{
  "d_expert": 32,
  "router_score": "softmax",
  "n_head": 8,
  "positions": "rope",
  "init": "uniform",
  "init_std_down": 0.0506,
  "optimizer": "soap_variant",
  "lr_head": 0.00842,
  "warmup_steps": 200,
  "decay_fraction": 1.0,
  "train_tokens": 323600000,
  "steps": 4938
}
Below are experts of layer 9 (counted from 0) of a mixture-of-experts language model. Rows are named router (the router's row for the expert), gate (a neuron's input weights, with its number), up (a neuron's input weights, with its number), down (a neuron's output weights, with its number) and show model dimensions 0-255. Each number is 500 + 25 x the weight over its row's rms, rounded and kept within 0 to 999. Numbers have three digits each.
After each expert's rows: "gets" lists some tokens that make up at least twice as much of what it gets as of all text. This comes from a sample of Wikipedia text that the model never trained on. Tokens count by the router's weight.

# expert 111
router:476488481502497514510505460523534527494479495519515476507517501497541509501524494531523518480455511504510525531491561448555480501489506471493505502540486549427533548498483507502503512464478531518509531470504446458521477521520508494497506511493482484499488459467531516487529488465529510460459493496508522519488519506520508511521532491557541467512500500492553514487468463467510513502521505502450485471463508558491539507504493535455549474496538509476547460514500475503489489464507469498497498487518510477496514511514510508465505475469522489529525476490463513498543462483530480484482505526449505513530496526492518480516504521496465535534502500494525472501521488500488503511545554457493484498459482536511490469561515484549516514471474507469495509493496496527548482495496544
gate0:487504504535511534473514532528501510473536526482468458512491520526504470525504475483476540487527507473508502485506509511517476554521515517548487497511498504497491502463471500485501459509511540519522512495514538532498446507530472536474479486473526480522489460557503497508495472482491507518490463520494483576472532503508513510505519495535511528488491523510506510486513460454515528471501497520551523500497514482522559527503459518506509527516511549521477533483516485526480503500494492448525522498530447499530522503516501507463536466494513470547509507517491557493498497499490532489455480511500506545472478520542491469513514456464493497495433497519497450475525499499470512553541492488487539510547490495539480502495517501497474506494545509531514483452436518512519498516500552
up0:514485461480515536514527516552492528501577556498481449527530487528500448539484476468460508501538531499490468490510511508521520477516494522527509500466513503472459518484474523466525500517502503518515531479515538498510463547536463529476450444510492535467509468519508505491483483500498487509497478485512458539491526494511492516497484498530501513510447525488502546516481472491497553512497517496540552484508511496513569508512469543530478519492498532517508502516469485508489510496505477474513517491525466495505530495489458494542512485481509499537514472506466534538491510500478524527509512512489480520481507516502553462491544489471487508500435463531500459465523521487479484506526490497533529520565498485524504480511479548517484511518506514523517452488470487529520489502503462
down0:497452536516525497476498524511507518479464484449518543437448526518499517456514506488549518513523494522426493498491433471503529462486511467481476500504515496484511497500502508497487489498493479560494490515495492516501498508504508492521492501511486479497485538500488507484426502495459518500535510499533527493483520500479505442478518466457539463475506500476491496525479487506504517491489473468439519493501524459489504499496474518484510549509513474558493516523467506502507494512521519503454504498518525531499474469533473511477471488459502480490495501458519431496508468523441524504477472500524478486485527463460527519524506532565534499465485550455518499518500470470496500459463539502492472463475483527471503469510486496532508505504465511472497533495483510501518489504509467
gets: "-", "|", " |", "=", " -", " by:"

# expert 95
router:473511498459528502529503489474496494513489516524528520486503465527524507511523483521503509532470529451479518523559519472531471482462539513500474513514476516477497507487471466474512486476479473502484497473522450492514514474501512462480486517501497476479495501507506535525528518498541504468502505502471492517489477535479550531506502470490531504468513489515496509522541496490506498535548496457463487496512481488523571475529449541506499461536545468465509498488532460500464478466507483473452486469523526477490506516487498447451487491483515511520486493489454523473536456485520488493494489500490442533545504499517532504493482514514457505510482496511531506523484512518495489544569483493472427563438474532540512478519524537491524515508464510497497486497517491514502501484509493
gate0:501487509505541477498481473547482491520507493486497515472512476520539509509526512500498489505562498565476444476497479493510545474497409508498505492504468460495531530512518502480533516539489503495520475540477534492553474536489447466501491538502508490535486468476480484530517524527504480566469513517483508533479514482495513492494498485480499485483483451531481495506494545511445510473496516502486513516517464526506511560487493470540470501512496504509488489508440461477493517473472504513521494547476531478542528539532539525494459495474548493501515522493486469498506472542477471482487462544436487484528505480504520526511506519520502506499533489503476517537503494549532536475493499509492514517476492509487546450527490500515508482512496510538532484489486524505492482479512485
up0:484483549479498526571486456501500506498474475493483477491472511534512503512495472479542506494495505486551489524528520482517498490497495511483491537494507527569508456517539477548509500494538481514502512511521511495483525486523549462498488499506533492463503547530472513513478544532494452508504476501495500508518455509540466503550528473510453506490492444532501542521479465505468471487478490576530489509460480488520486469539499534507510521548468495532523512512501529516533480543493536497490477488490489493506507523422510472487496513530502504502497488504488520491496539477508473476486483497508488509497496526512514477507461496484472525508497512460527460542519497468522469512563514540477510535517517458512531531534492526511461481507505522539488465534482487527502502541505490
down0:495509477477514526461484491478514501507456514489462490491494511483508495541501486503474495486514501513496542524503485482510545503523528474500508475465550547488478481437492519450529472507478490480509514502499533509494519519483512503510484493493526484511534518465493530478474563440536507450550478499548501473492513492497459490507496536455439492506508494476521521485495504486487505507503476494527501493498478497478525479502522486509503484513508527535536498520549490531455504502502523499504494473527496469465552523520483521551524538544482467495464485495508519479533482460463489481495513456482506481487475508482529503480478502533461496493455493542520510463477462487500503550499520499478454503508500485488460495510477481464546501461510502479439470556442543505564490496497499
gets: " the", " a", " The", " an", "The", " his"

# expert 5
router:506489460446548521496509490486495512481457496521543465467497498517571532496509545487523531470485516475505490476510512463528487516494519490483475514520474518500514500462497489503520490463449511514448526529541491476499527505474528485469484532505475464509455488467531540494525503493509457496482541520495547514477458508436497506485534522537500509486545454509507484495478487491521477491478429471477510499502532518481562478497505493510515485538508514539505498468506502452521487501518490482488458487494500452535524476495509503489457518463559501513523486500467500489534491503483444500495433494502462515503489535510511492529474494491497500515536483502511491488492481508469534494520500485516490553478489518546506510520522543499520511501475537474509504486496429516495503484542501
gate0:489528505525474487479564479454487492489522543492484501486482524522452505499484495484466486494515501520502520491528472476485495486489476472525522488499463514491580476523452510514529513506488501525524534509496507529539514482507478520468474470494484506517505476561496463450547510470516484499471509447501504465455465489457551523531487523531491528498512476468510527483483542523476468514506510477448494490530515520479511543490494556545482483519534456494555517513445517475500495551513483528457499522492486541506502548483487521535513528480494479495475454489504484489496515507508514510493533476497503500495520519521464507496516472493519466526482524495495503526467507454531497497464509463510486532506493457456498495531535481495506528508512453507501527543532479452514496496511491
up0:498495471457516497443481515477507458449487469452490516461517524487467451503486485507498491490535536494514511497519456526484498475489521477502504488501478473505565541485472505501514500500469502462478497508524541503508540478502485493508461492501452464479531510506491508488519529518465485517469486419511504506491497482498517521507477540484481487542494552499508515473520512531532488480516522472484493530491498500490522545488523491491469512515476505499519479509498508490466512530532496477477499489459518477470516482503477468467494464431501488499493473495583548499496511519455536499514499450530508502540519511468509544516511478506471509497518530486550517557512561451468545472518479492497487549490491478470514493471494443525512512481498513515466497498522499491503527502477512
down0:471481547525534497484492536475472548532489518519528455566499472503491474497516511500487527528533481528480516517491455486490503473506463509546519513502460484515506500481541507523474477415509515547493488511548488484464499508497497462524465508500519485532463525519496520490486485522538487481552503558487493509504500489466482510475520538538494513506501533522487512498474492506482462473496461510542541501482494535500480515515537496486518567479541544498536478543474491477525442508533500482538477517487476538489471516507543514494504510500514501480485492523548524504484464522510495524477484513505506494552520484504462513531500451522472497485508490533524525496484481485483464502479522522509473461515509518532487483528528502549496482469524473524514494480443500508486494510464475
gets: "let", "og", "at", "ut", "ur", "om"

# expert 123
router:455499511495559504502536477450495494501501466527470463486503524527509535489537519512515473522512526495490489517531512450506505513536517526486507542505496478482518518494483449445503486499465487522473524502549467450505462490497510462511463501488477501501531501487501501497477512497497511449488532514470504498488474564523521494490510511529555511509477485441516518502496464538522438492529489512464448459481508504499514463508490539459560496536549512499508491489495452520496472482524461486463465480489509470482505487464532513445475493493534476503518477504462512480481485481508499460508472491458517568490497505480486490483461514459464513491517496485481458481536518510469525495494511485470502507494503497512527481554520529510516498487486505517488536538479499516514525484550506
gate0:482516480474509492501500535545527495550481509502517514484496534539509454519522482458481511526505497527523490451499492490523491480474511489536474534500488493477540489496491519418453524489504499471492491526553504534478526480502559502505470504489445475493459519473502490514539498494469503497491438484496509490528489523490485466536499490444482539507504475492486491510537496547478504484537507483537500509519513485513574471518503481464537518495527464512446485521500490527526479480498504506538517483501480490466507521469510532517517511497481530521535490483504493464498480500507489494489477517476475510539524547506523503483552490497482495503508525438450503487553504505477519505519561539509523504493484528487487434474531485491485506479477540492542470490519524464509536512480505
up0:518474508475505499492475492544455503494490507489529533488471526522496503525479477490491517495496474504506487533509463463528484523462540440543465476471523508523513505512500467490482569469506536484482525513549501508492524495487523488507512525503505485487515546465486493508531507487498501510505472524496485531464481531481523483487494478476481473469484486489526505526518564537507467444512500546510494508468473466501555489500477500490513480482487492534478502515509489526440472507476536483533436513507490537477532464478490462525523528522459526496488450504508480482506502495509484509524486492523491527512518548490520446509502455485521544475521503487483514516496500470478505536493521506524532474530452494514550480494541491495446491549477501474536455441518517471506534533482495
down0:479506493518524504482531498518556489466512511500524514468475485492511484462488486525497533488513507456503495546527514510498512524493509520475514508489533535462474488523494519511492510513460486494509456472509446524580504541459479486542472505491521479498475539544489474538505528523532467457466529490472495509445506513497534491545478478499523494482502527457498520527514484444506532507462487522532478492491501465516512509554456499510512489527524510484500508455454513499523527538514486495471483464510553486519529447526440537514515517508463491518513502494540543471512479485491547502534515501504488503452478498509477571493501523474512507492514478496539518514476508478510504488476463461509479563511504517477487500479510513503525529515503547501484516501470507528507461511499507
gets: "a", "o", "ia", "i", "ina", "a,"

# expert 71
router:495479517494502530541531487463490535533443511508529485458514488509530513519552549516523493512494504521488489530516564495512479506543545476485474546523486490437472494490475489489490526510468500496501514519523484502509531525489499458525525532514490487481495497480490520500523497446524534464504504557533480480487463506504510496507533502522504473466509468491497544531530475562524514505512504472479482490508501527476513477521454510457507504536495530480563482499513508494494501481537485447481469477542522444486495500498520464513470506477509497516521476501495482516517479481552488502479458528516462523524508505510514516550508504499482517526472451476507463502504489507461520563529517482489458485469463510530527467514528485482526501519440526508489528521498478498476484512493537
gate1:507476555497504457462512482474489455509500559492500520442486497515474488489462532507534501474500490528488461547446475498504473457532507511488478503522485528522501495497538467484512516487517509488525510461493521525500531527532512530487518519496508528483476495479538472528510493460532504444471510474450463498519473522462513504529501543466512514502482515491488530518535503512475484472500548530476480472493548497487486541489510466503497533483523542439507520465441488536512536475479478488486498489502510467498475514468516521495480483504457475538499481518539514522485472483515545519521518473488466520514441536507521482480472496521516459466537473496482549503532469471538519518488499507490498490525497479539500484472480513490511512516492450524475477483505494475536495483456485
up1:501465531499515514500490488502457493453507519472524515449514502550520494507498483467552467506510517529497461509499479478502530500490486504495433510511471513545506512497518539500490529510522515468524497549464484496497508505528513556482511500516521510491527483500551486501517510466500482471482494500482536507516476561503508458498531520474496472496550514528482504498465514525544458538484510505474506505481531485487526464493498542549505547528519530482547497509496500513447562482486505456513506545449442488499480487496494489479496467482489478530532500492505530525523499542456504515459475510526471507496534508557480460503439507496518499528517526475533492528485472479482507472498499493467473487502471488529556500506519503528521478501533498523477481478518457460507481465500513
down1:503512496486522549510499517514463487505526482495472496489461495491501507445501509559473487499509495503518473525514470453486545528507537505537478494500529549477489502537509500457442481478534502486572529487505526502503443486519509510492511549512524476477484519499496533475488485483543508490525502527560481497542526447500487456529461534454528563513487502479514479466497551479516513473509491506515532526506516499530432484472467487524524506485480489474530492464511533498528505486505529517482545480513501490538474542508516539479468509529443456495476471500519506534516485472455519447462518471497494484482489453511514494492497513521514514502532511497515481492485503523498486498512497487518525505522513491491509492482456481488498486484532475499469491482545472512477451504476500
gets: "st", "p", "cl", "d", "t", " sh"

# expert 60
router:482479466465551530539493491540503555483498486526518506503511521530512516538527519484517520499487495477475513502505507484510509533478503503481519520530451592497528497491433466481485454486517456524510492496528458511528484528503504509504477499511463478504490495466526521518506512480520505513463549504523469518465500521463537521501508486534495475515526474500536490499491487543519443482486423467457460487464492513484522480500512519516536510478478494498486479494518519463510471465528448490484473496499504474532516513482505524482460509467542454494541506484460508482497469489545453472494490537451516514494494545469493509521480506493510509516543456524487509504506513532485543515525488512484495532494472512515489497542487501531543523505496502490489540491511468526496516504544525
gate0:491516490542513502460480514527509542522540543476535510518506477532525517551490507533490512517502479503485465539501496509454476477460485478540497504524527513538547536463505532530496514501499517496532517512515480483489493478509516541472515487511521500517500528516454493499527507511461470481473557500472513475514455498547501500496495490472559477558493528514514473528443515498520481510471490474531487494469471491503550501493465494505480498521517552470510463487512462494511516515508493515532487507449470491507503528499532535467524487453493456475464533505470488518502532486490533462496516512529478526483519537495444523457499467511503538484517508482506485500521548525466517478512474445515464469515502504522490503489458450520534497498478501513484511534518500463523553478512501
up0:497505478528528473457472536547525553516530519490547502532530509511497500530508515518502498494482479478468466541507507516489473502460495495526505517524514533521509512493483549517483465498538499504530503495503499482483495449476549515522472460510507486508503524499482482483540515502471474499457549473515474493515463516535523502519457530476523493566497504481513461527477519493553477542472507521539493530440477478500531489513480495523494497495485556473536496494489424505508535506519445516526487520457485493503521474478496516482501511489487455451480512512466487505491516475486524482498531518511499532491525533507474506463476499499491529495493526475513490516548522530457509492522456467524491473522506511496482496470481452520559487513483505505524534523540525497491555470517516
down0:478502512482506483532493480468501506533529480497479487532522464495500486468501491461438466561488521529501519516507480508516510502499479507500536523496535527499454472495503505531481487505528482466489511498500505493501540495515502474524500514502461474479506492513525521500440519506480470505526515528520498479521457522502510513575518489494538544514475507533501502552522486439531483536507479503481471454470505514499498481507538534508497505456524478484459528497502500497500498517481497531471497536495469510512507541500515464510529514512515537505534461493596468520460479471459502458523540483510475494498492469502458548495482495510500523548503505478455508525491476537519486506468405489471525514499465509502464488501510455490518465490501518516491483537492518491491488547499500
gets: "O", "N", "I", "E", "L", "P"

# expert 6
router:516489461505510545530514485449470493510458478469478481505552456498508552515545513530516496534492531519485507523486522530524496532533513511476528492541448497509505498469486487506521505480495489486472501513526507448498510467496530468488482500517492502473541498501517520518486512489535495467470479518469497559519490507525508521481534471528528493466537471503509529522566493503554487442504486493484455507481479497507500490483522537477539479526500497484502485463499462482544490479517503471444494536494520474525471529499542503494461520467499449495543483518470540513529510445489481492513483490486490474467477516479498522520462488472488505532492441480505496500520482536481454533536532471516489525471520482525527497528516520503520493476471510518457510523461488518492483451514525
gate0:457542517484480490457470536486500546507518489474514481468495490499535552447530490484499530495492464490527533503512496488506527494445534511478548498503523508489523513471495513511508468476532541531490480472552464437541527533516481465463479509493515497504479501496494492448508488543475484501495458479510484492445483526508500537510487482502535500487497534530477500491483504543496486494500504478536518523520501548531553516495524469476500520536493479462508473461533495486452500518525482488480490527484517479470482476504507490488459502519506504465521501486502538489495509443463484532547503493494469544485518476451518537508520510508513510495478468564512472497511514483530507514537496525509466513470485480466457508489492494501515510484468468506492493525483462539535489522442538
up0:504518505494496468484567462538509506511457518489550472489517503490490463473454514533538471500543512499478513485498511508505455495546494484502514485564471492472477494548500494510477519487489466474467473496480493538535501494497517471534526509491474521457488456489489469511508460480498489521520510517491473481552496462486482464510507512515445489499516515483507489492520487508526488525526488521452489498524517527471489497511480510492494481476502513479519567507494455504465522462478552472524536500504531510476458528507521488558463480507494527538472488459514503500489470522494478477495508542550482518488461483504503478462517517521458497482484528477485458489548477514463471483467553491513490552503511520539503503506524524514516519530477483485496540454536548497481507521509522
down0:483473515505479485448520506451521524499533456466494526494534508504533547486478508474525465489490536505500457503488551500518492516531498457516488522504523517470537482519420525484547520520488504532475524520513517499512443492454514483499484513488500559498477490501500522500521474503495513517494456525490455518481508510500475510516498471489454502491493471475476558443468540525521505534520528522524497501516483463473528496515474500526510493521518516525508502519514453511480439480492481477500511527515494498513502522521512510496509501494505483525543516505506479524542551557536489519516515471476482445540521531465490479503454467489493527519552519500481495521518509507517487462532471492492522481488510518513516457520501474464505557518486526525512466497531483464546521522498510
gets: "S", "}", "N", "I", " mov", "]"

# expert 30
router:458505482522539533510484492474514491507459472514502499497493488513532529523504518500548518488492474496506520515537500491477470522500533495481521515514473515461518516477494484481520529465472512514465525541519457458559504480551494493473504513505484499493468458505499580495493476501505507521503521530487566512485499487463528502492530469531497475511556464516497491532502476498524470507517442464447479528453498516510516492508496508482539523469496506502530520499534509466518490489533477513485471508524522472504550535480531476502485456463526451474516477500462523484506493496514472487475454561463485536529479485495498523538464494494481500507513479530488477468497461519452527513494504492505503517498505490559523498518527501546533495488488513485472526476502505537469509541560514
gate0:500511487499520463501488503488525500556510465508515512488481514451499474527482509552475536509480500484514495476526502556482460524503506483511450500482509491502474492466516500533458497498537515528457486515505539503481496469542471456520463485515537453507493508473533544504491490498520551536515499465442514505453491507496545514502510522491490507473483506499472522444475557505486502486468543515495539494502470500519460519524508469458513485488497569515529532513494533430505493492467470483516488504514486530517485520516463524496525451498477524512523520459550503508510491489497522497532508461478494470532483484483515500537472506507523467447498549506495531501499498508446488538543495499518514499551530477458471505486464483515521506525509484508526501478532519488491502530492497
up0:489537558533520490481485460475515463446469517491491523494542499505521494464531468477536497453478531463499464472452495450501520480524497515487536508531508477430488536514471502446519514489490503525538500492516487493541501517492522533466506517532505513515516474511493500492504477509484476453519498495517547523520515502493497515500467515489511555536509512496491492487491481490516438518534479492494503461501495537481511487509466455472508517469522461483459501498527510497500520497547503542487535489506520509526547489489495458528532551472497512539456506554466519482505470511501517475502492470511508499502456497524472494472501476494443511493524486443450527480527510475512480494467501496509521535468460500520541479502508470513506509512488540507519485490490433490489482491515475
down0:520505475482518496494521526517567518496529475507484459520542477498519514538504489503457504484534503506466517530494529537542471496505462464537508545502452501504476494505556501514493534473479489506496507484529485491537516528451526447506521488501490475480502485497485483492468497508551531486478500478469477509499490520520497487481525464507471466506450500536538484533512507487502504499532489470514484483495537484463482525456518522480498476521504496515488518496517544520487481483475511483505464502515507525496478471493496495489544457532515540518502486452477502505498522502526508551524479546504502471499440554505510432504526568507522567525550445480492470526502485485503451503525495497474505482478574491476506493469512527538508487508526506501509530498513512471496476514523494
gets: "j", "z", "ra", "r", "ar", "av"

# expert 11
router:509452505498536526516490459456517541498457514529486476473522481542522514539492480568538512545489500505487509496536531502550489507460540490486509505512452502470471503445495485516510485524498510526470511523530498506521456532519519474530485486504491477482504479501487513548463475503517510498509483535499518490495515508488503501458529510528535484489516501505500557537524478502527488508498516431478507465482507513497511480511517497465493489530497513511501456482553485488516490450510495505512459451504537494507525503499499510475461503453523493539511495460491515533475518477544512465492459515500457504503480495486503476519519464496436522530516504466507454519485454515447550493549533476513458506493486508554519504515497514518495482485476525490466519561512478510491496495531489
gate0:524501469513473504483492485551467464518499488501482520498489509529475473500504514482467473493497483517490495506566489502520510519459467540436483503510543531458507509518520494542501476504470524525510537495475497466502521513491505522473498468544505482517458526498481495465552516512479526536490523490521505501501519539478500501522528507480442522469531549475464497488455511474455538489504541475491499519498478487579514495513488491519483512529446479479476529497510511444483464532481479515503485530503497509479491511467482518514521514513481533518510518499490505523507502533525502520514501497499438489509521569509533460505477458529494483511527531495478493531467517473552543458520488533479483495524478557466480520510550480478461525520517472515506491482501522492475512488517540
up0:468476502482463470512540507474495509500502516489522492517458511482504514484532483530539472511472473508458468489475490551483535476554486475494501501529494460518553501500561511495498521534498529499528495537514515523491527479481521536491526484522479520491491479515518528525529530504492494505488504479428493513524455475472470493501487483463485552506545513501488514510476479491532479481500545537496498518500498486484524552474502501537515495471463488490525515504497505502489553492474485489541453536471483505484494547462511485512484557485505507492451496536459502494495505489463485547548532531544487485472497534538490488482458490518483476482473468525483503490441495543508506515491552519482516493516517498542559490508498475527502497531501511466525529511516534451487486519466477
down0:472471506513528473453499484526506506485525506496529488519533520521440499490502481489503450496470534524490483503518517482525479516492540526494472534531517498501539503489464477493507511517497505509483464521454473487464471514513540484500500544497476569520472495503539479487481523525559520495485494460486513475540519462465507536494470516519461476508462545449529502507501481518533478539482514492474426532479493500488467476467538526506472446508508486490502476469451518461484506471528487487484523470484488495484481501485461456508500474493514478520531492487484527492488496484502538503473535460548475503534445504504506537498510548490480529480486477501505540489492516472502485495470466495516456487509509452468517447532474508525479471497518490499498495537484493503457516493464483
gets: "id", "end", "erv", "ic", "ul", "or"

# expert 21
router:495488463482497517510535477516486525495483524467554493491502480502516501501542532552520510534462548505506496514483536527507487494480541519482528517504477513490470508499442484458547511478494505561489529526532483497540520479507494462542495506498496516519536486492491513502530501474536492467503536508470504536464506483540516560481519486513541477461487468470513497515503487507494519489513482522467479437520491539478517509502478499483533445544544511466514455474494479478453463489517474483489492471521486499527508507486521501503461483494517474507515463477469545572526475479476506476510505503486465478519495466472528477536511520499468568512493471500544511494501530527463485525532526475532487504481492519511531451525551497514518503504480488473483530502471477506501473508508511
gate1:499495510525499507447529506503493500509499501538493535473499489462494508525472458467455513515503526492503439512454456490479475482528541546476509464531491515486507537486534458498476479520489531485511497539507472484508475468559539520546478487460508494499501490498477476522519502433481497511518506525469476523517523510506492465518514536491534489536569496516550509533494522545458559499496483526504448499463487525510518552493518498512490489476496516522490517485486520515519539518460519488530486500519526502491492499515512504503524484541502496518510479494526464502522499514562509452528513489498497510486486476497499502490481482498548527508493485525483494499536537490514488543513462466507506501444484468508507513501537493514467465529547493528543478488488473474473533436471512
up1:521510497490489492474529499483498523491508492522504551484511510498496468529505485516455495516493489500474460493458472497497458464503518515433465452487515518491497549531494465451478490509529539478517479527485474472497477483486518533554513498456490516529520456481470479496475510464486469468523515520472480494501535501483475474497507543492517533517512465531538481519492559537490550457466516505480464504493486496483512544483496482548505502473493533499503489490440544506490504531512479513564549456496509501490493474486532513541480450485529504514477499524522466516508527477532498491480488481521466503501518487505460501496514461490528497515436496552488513532484513527472487482498489473528501492521500534510514507472499461553510474535532472510540486470491513479482507481458528
down1:504482520505479487491512554518473478506527450467517541511486502544488536529518502509534520483503468455528525488543505506493472506506494472475488516500461505481536450497469509507491511495521531486518509497466466475473510518504533542468509504503484549522507467494497527492509468541491480536506487542546486531490527505469511516510531560524474495523516473487520531472478486499502500518493505516487526521496472504499480499481500450480500467465507470500436483542525495500496517514482486494538503526490486487516516439472502497483532482479484514525488482481550518494518461504543498505484492528504522570485475525504446413527563518506492490535534517514499499512520525487476515524493488509531464502489495514529528526514519493537512448493566463496514500508542523526516496458490468
gets: " in", " by", " on", " at", " for", " of"

# expert 109
router:478501477486496513487502504487498531455476535513475482475493442522507517541565562516518575559510529527523552513495519456491465517500542516483509508503456505448491502503491487453531542517505493484499547525499495504540515477492496464520515491512449509504501494540547519532512488509549493506502522524490487522497508507478511578498521514511544500462515505444515502510532500508514499506503483499470472504500525494471519495497462489499540509508543470476512475468483498470490463470535509509460479508535507491530498531477539502490472481514518484503499478499492549518514475474472482462495479502468517509527499476457532494521494504488474512476502490518539505488475528533494486524502531490482451519476510517508522468517535540503498522493435509464453481537497507531512503467506520
gate0:474475471520500468468471505495504520507467503496492520505546464470478492541538507492444481493490484476498453473511487506508509500483477522486457488524509474521490472541509492489531528523504493475522514505473492494496513525509486494486515528509499540490501505501524483497475518542479532536509471521482502500526519477536520553513463508480501494521545530478549479534456535488475461494480492489490514495497476503524538512495503519535483507505512498507489508477440481575506495512528557472541479466485510508546523517492464499545495487538467443524526540516526480514493491525484493487521518503453532470552497545513480492507453492498479467520550477475475521538501525516505531541477481479548470509552544522430516492506495507479465489465486520535510514478476512509502474516490475
up0:482512517495507523493525510534522512520497503515511483519442499504496528487496536524510511480510497549498509558512493500500479484506490460523509532483540503466491511459502470529449460440469490516473519529513534491519492488485508496466499505497520445470482501521479451511527489479502498476480492479520552471494462488455452495481535478534490510531482481511487546479514456487505519504532542532531522493494511504490486505515482494461510514526516497485512493507515568474496453469502445522475502541483531498524522515467514452489468524496485513515444454458505483480492517494557535491506451520527462529477502487526557504488542543519500539535460530524501508475514451480471507486495492475496507491511502520550496498477501490511506540528497482525471497522508510483507469493558511
down0:491500519481505484519482488511505508494476497515523497472503515518537524491512514522465483477483503488497451554492492542534497416507487530537517490499480512467510488509469465497486510467507540501494466468487526431522508472497468478510495485519533518514436523511537493561467517489496501535543466501508495444522466485498500499512454529500508477500494519486490492491520500500488475536511510488516508501504472471500487440505529517496468482495519503463529501505512469509535482505476502494567464475487526539437495512522540537496470480532506490534454502517486466461482468512491514481497526520447511473511524517499526503537484508508488477501525466516492516492500485490481540497449488498471518525501481500502481500573458483470475468551525455506510478512468467522480457515504542
gets: " for", " or", " are", " the", " were", " For"

# expert 104
router:473480504513492512523566447525549500528481522478544486494473508498519503551524507516526546472471499500486499518516496503540473502508481486490512523525486529505533531492490468502540547480483507536471538504521449483490509547544533477509509524503449492504532485491500489528531498475501496462448506498508525505453503489515495498511538470515522421478535468474553520555513492520512507519493526486442465483513520552492512471540503512508539509519494445491502454505483476510501466494508480491482517496487514438491522502471520517499497487473525485492488477455478502527539476478543485491457504525501465508510470469489520525510485530477502538511508470511483476494515474531475550491504478491518495514483480491527512481553508537533512510529460511493457505500487477525501506502507536
gate0:514493511525484532468528479497535527509518543506496549475503517523466480448537571489511543453503507493511503525478492525514489515514522522516447472529527475534517524514494438452499477531482459499555447497498503501478509492498482481542538531470493489505478538506505503513499483472461517480514526529493476469482503499538513469473518455505532486504473484547548556502510491513498488496461516469518488468508494536493481531488498482491486490535504514496498481504501525513508480471498527528510486503534494518510464513522552527540528543492464520497458512485520530517507447482479497472484516517495557502539485478486490498487486481524529515497501462509507485516516504465529463519437510504535490502459483520499536529501470541497544478505498488496506463554495483489467499493450497
up0:529515500491530479525500495504502443471431475514483493538541470493500530522511487539477474499497503500503520500487512484529558502480467540459507531457489453519494458441520484518502490519526481526529505489474467520525513522515517457489495468536488482497481464502511482459479504498562440491456481474553501533504466521482515514504469481506494522498497501498490512466495508452488535487533517510505544491488545493508532485497517515491477519494476509453504444522526511474521506474543461514467531478494526477503517528455435519531462473488480547496470479511510483522510506502519510542508511463484502510481552506503453493526499496510484463529502497476470476507524440520494496506527474524525499522529504516484522484540523462533466474499485483511480511514533486507523510519497483
down0:496486497549496511523510539505541562499464478510478481540520484485502505505500525471481461530538515500495483527475476494445500486523482524483494494540532479498484542456474516528482479488514454518459516429465527497504452536550473504538524490476477523508499513536530487493497480519464502531504521466517521501483472495497486498500479471499475472458463520526490475542471494514515539546525483517478474477509550510514521534481475483500492470483521448489496513470478480474531492509483503480488504584524513514485512539453512501464461541473523516492487535506496540512472498503459504544517466500506502486449469483494494493483496472482498518489520508464525546501460534480504474489456546526484509476497533515507516501517521491485518501525453516495513476452515518490514504503489509
gets: "-", "/", "–", " \"", "i-", " /"

# expert 69
router:460479517425492513501508460524504568495474515478522470506506496508525534526515500526527522483483529488494542505521502509524483497514519482480486503513477504464543517505465488468479526486519509508479506516503518485517508499486509519506508512506463483480493495494539513497522517440529481484483533494468490517514488480481502542498518486550513449496550491490518523534518477503532483498518509487481508437487503522462524468532462510460550513511520532537545533518518456484487490488506438515480477484532479456515528486507495466493468483470526513589510475455517499443523501475502444502517482511490514517481474485465477465498500488502494541530507479496533503515494503513479482530496536441474486498467494532523547501502547495504492471495442510537470479497511497497516481506534517
gate0:461447500476481486497504495456472505476497485530497490497496493522531520516501469495456457503500476497520482472548514512443509482489476455469494488489523498547462523495500516531502520549498491500437504485522544509520551484492525521509495492529465480520510506512487487485463508503502494468507490464484525491516539503504456513538471447522513469545509523498498529519518511492560460566486494484497504499508494507496525475476495513506479547469515467530515507529491494492500503532504497529467462512518469532460496514537471455474508502526455501496485507519473498486476510479464469534508482469515529506507501491476538499536484517490536530545514469493490522449517542504515508487501465456429511495501525532516494537465461501529540487514508559544495524472494526492477484476526490
up0:505550529483503510491504488487511510504499519463474521516502492524481490488471526518529561509500483483479493507502470495557497503496544571534514498469463484522533469497539503505498474482470487497538516505522470502463487511504519523521511494468531474460493504505484516495554533507488516524484515523499509481467494515495560490472535536504462521486524509496482454495460489468468520455495520495478471486496519438528453501524492503520507498539482506505493517485538512516529508469504476474517543480469506448498525485493538556525489484488519475507498514491550514482480469531555480539517521533515480516469492491535459501486522493501479454512502531502513488522501475506544500510524566568550498514521485528526506452502491505479445483500494480460477492546491483492493540509487516
down0:492494508462483514497493504446497503495476480480507528500525462463507473477526505496470436509504510517500519486510495498472470518464419504489492530467484495492535483514479475487527483550491456485551491540534499475519470505510503530493523537503492487526453455490476505467451485496528513489490505510519489540510476505523486500471463515579484487535492508512509507508483489506546519537538474482496522533505494517468493520471492499492542508492442511467514521511446478467511519468510529480518541526455536481506495470492517477514485494452502521493477495504512494526540469483541534505471476471464533481509487547453488510500476510498506501513506515518518501525515523555498475530504508526499529496521514506516489528500561540540524462491521478542540463537488488486517497540480506
gets: "-", "|", ":", "==", " |", "==="